python train.py --hidden_size=256 --d_expert=64 --moe_layers=[1, 2, 3, 4, 5, 6, 7, 8, 9, 10] --init_std_router=0.0357 --norm="rmsnorm" --norm_eps=1e-05 --tie_word_embeddings=true --beta1=0.9 --train_tokens=403500000 --max_steps=3079
Below are experts of layer 4 (counted from 0) of a mixture-of-experts language model. Rows are named down (a neuron's output weights, with its number) and show model dimensions 0-255. Each number is 128 + 24 x the weight over its row's rms, rounded and kept within 0 to 255. Numbers have three digits each.
Before each expert's rows: a language model's description of what the expert responds to. This comes from a sample of Wikipedia text that the model never trained on.

# expert 28
Description: Suffix ing and dashes
down0:109118149157160143126136092102141098101140107132144095113091116139136126103125195178085108140155141089134142089114091122103135071160093137147150119128106111100111127143119150104133119089102160151159122107072090159147154101130101129113200146145150124120096143103113112109117127152157164088122150147142114184083082140146103134142094137138116190089126134116125095148133117133135143096140118109170101152128067122136141156149083103152118136152127112107143138094145119132130133123163129142086116114117119106128121137138120157150108137143125143133121172159068122098135108147114097091115108122118107135125115145099090133134136121132142122130157179139137152143145128121134134068077134118112106109122141089139105138131124143159124176142103095116172155135098148117116160155127130

# expert 54
Description: Infobox field punctuation
down0:167130116137102138117150160128139126142136124131099160140103139105145118104084121116160158103103164096140128091132143098155094083138113164110101121083122121147099157144106145152147096103135097154133160157122120140121105114093095145114106145097144136124105164129130105140094118151099113146133141076104103163090119115140128149108096140114127104106127117133114147146141114114124100152119115129164163127148173100129119093136096112141129103122194129135118106179058105118173119083153132168128069107159183102123113127131112141109120146123132124106172102123084169160129135180123106132134138158124090119142134119154132101137135145098164162125109112076173110126138144115143112106109116131103086133089139107087118124119110147131102104133127141142125083113168199114107143108110123

# expert 22
Description: Initial letters of names
down0:111106151125163110120103187140116130078124140163136135128119184162182110114138126141112135114094081139107126077106092137136118109123136122113126142130140105173137137124100145118122094143136121182131106143152097125166141105111137119154138136132192130163125092110152132135115116109132122171136115097151125146166091109145080093116100099116140140097099078082134140130106122126109151094171113135142111100105156121156167134117141131118135137160156159134111095102155118183147117095142098145160141126119136089110129126132107110154139087119128134117178142110121125128103120151127131144126070105098123142111122150104170151101144112163101141137120120114143170149127113114086080153123102130122070159107118092159118097126107147124141133147086104135107186106186156149124146115130150

# expert 5
Description: Sentence-opening articles, prepositions
down0:116080115106173178114092140126133135125100100129170080122136163127166134132145146133130113106128116134111130148133148152162083110133101122132160162136095119124150110113173148109102142173115115114125126084131125125124131139145103116117160130102181143114110166118114147097091114097074111100123150120120170139079113122133189143113136140104082144136112108133101146108140139103138162117147119157106147165119125148107127117145122137150128079109130169126112107143132140131127125164140148094120137127089176122103153123078144126153150136076127129140098155123135130129151099078068169153139150107188129115087162106144118148124114132115091107087183105154115155150129111139152071118145176121122086114108140152120108106117141129155126125124108139141153085160135104157122100154152107

# expert 50
Description: Line and section ends
down0:156152114117119112098132082106092130087175120167154121152139085069165126128109150150121150153061138131115145162096145137129115136152138142097133094097128137138142126134103131088120153145124132131133129160088098116170162108090138114123100160140117159170113122099094116138162116139153145126143131168167140147153121101151149099145150127132131155163117135101138143142151138130055122155144113126153142111143113110114131090137098116116096092100143104153136110086113146100085136131125119162159136140117145114118172179124095135162144075102189087150131163120126145113151112105112126144114114126124096122112144136136108117165104131117133129103144155158119152149160146127117153115121149130093127136087113083119112134156140167122139143137146135113171072075116135195115164122136139

# expert 41
Description: Linking as, and, quotes
down0:161074127139179187170111149136126117137084101135144118148118139140158152117136127143111091136147137137181089135154075104119125151117133160099145147146088126112119117147174148124131130098114152108169160116155143086106124121126143054157086127103113153090142137118129141134121132195107129122109129129116150133101130104128148149082106118117127147102144115115101104121102136141099140125158088149146103151148155124100103155137126142147123134163137120138092166130099146140138100133071116104160140126113119174167117109142146155110090108118107159133137159123124110164118104115105152130148118145154122109159138103137128168076121145110126117086163163117170137150137163091133129127165122163096145085101114134139152087126148106149119160144104108130142128098155127087175092137147163

# expert 19
Description: Hyphens and table digits
down0:126187109087147141119084104166173166141119144099100104110124150107107125127146087126153124165169147104173138097099117124110120136177096114169135128159177110128095116143083181152160138090129130135093125108140124123115138125116121082140135142119130054130081130129144127155147106137103131141144131100127129133103101104097141136172153123146111159117159117099103090135136101089153109120125118135119154130124093144110124156120111150101145115140112181163154124131160097143159108133150161096129111131115083164122150141129128111095146146160113144127160132173140110091150159173107153113136131174134113159142124148133136133095118098144164124132119117092087107098106117133154116169132138091081127162131147128124128132090129153153132107112142089149110120135101090165141106097161164

# expert 16
Description: Periods and decimal points
down0:143107142094162132100142110092149132130114116125132174160176124148123141162156126108134129198138167106139155114160084113131138143110125105147148130115086111129151141162124161166118126124171133085127126121113169130131113153138106133145097125113128132159133133118089108091109132137129135109151115110092129136138129119091108128147113149080114131138136150133109110130130097126087161094154143121099138158111124172168130095125111141124135178174089119119130129162074123128126148119128134146163136140162138091179096152124147119136154118131145150114142164130101121119152156129101129152136130191129151144144145134068130134134117138189109116104142128159100099112152093140179160133119159094102113096119132134107108106081114167093083138073127118057079134118161135116130127114117091

# expert 23
Description: Commas, final k/h pieces
down0:173131180079118119126113170140123138157074145099177124109111128160122154080131198138092154132083155134119119100119086126145092115154124136124093153170159103119150140117144097159105152161167115174096103125118118116143138159087116132116127101141116087136134150142149163147118138121134126128118122134116144129106125142146099145135162136128127156159143134098091182130099121177134104118126072142118093160127098116102118162089139166100101152176123088108154124095130115104140114122137121128097121113132147084130118127119126121088149185084153181134143160113138116104099121096144129125128129145115136143142128179158120135097107202137140129109099133143138121111108090138137138128177131149112124116101191135160129124131146103121117117128089137139112134125110164139140107132118128

# expert 34
Description: Consonant pieces in names
down0:121203142157136115131147113137116096137100051140159107125122123152099113143131165106118113131093083133131115136127139120163105122114157112136139132110128137138146144121112183109145091120125157143127170072102117125132122125105109160188093119103091117164155095105135148125130119085137140129102162141131169109146073126098107109139127098140145136179132138153110088134134137133124147122134126108147153146120138148093112148127115089113109134133176123135137115131125202140163104133131113176100150121110108137084154110115128102113142091152140134074121141079148104129183115194118185132117097112114131112146130135138077102099153105099107144129113104100161144100148134100125139126164085149144154141121122155133119102140153116094119101129113133120152100140171141108101145143124133

# expert 13
Description: Final digits, periods
down0:138119118189106114140173137100131102088142093145124141139097082128106095106089121109121138058168163141121128157097167117097139083108125143121126144111144145121100119145102144095095125094078138082132165130146126088111159138155114087086117116145151116145122112156119133113127111143106149069122114148084154138130123126145110118141103114141154148126148152136091146145127121109139093154117126103141122110103157133103178133070094154123109096129090110114135122133146117116116107148154164127184108120097136145134080135145120159122106134146093095101128122134166099130158152118122154123118130179107112161115078089149166107154125134121139173123123130124116128121151099109119149125134102110133146084110107166160146146161148161083163104115150125163180154119158149114129135134106111

# expert 37
Description: The after prepositions
down0:138174190110131071122144165131107061071103160075135148111119109097125103107099114109134161132128098149123127163136194150119133119121126119094115116156143108116075117115122147152126120093161114156086141140112148104123132071105118169139081128128123095140106143107115121156137162157130102144135136102137129122144087116121070090106142152111108136133144162099142108119143094111170137164117140150122149111131178142083092091119132135124152160134145120153129135155103140120145128160170109101099096087126107118152115129143123132163137132112083138146109170114131134105142123124121122136173108164132160121103121118143088082135144140071105108103147113139108099106132139158111126165142119136106104133138136119118152139106143157091176123112132131133135137106151099118173148138088137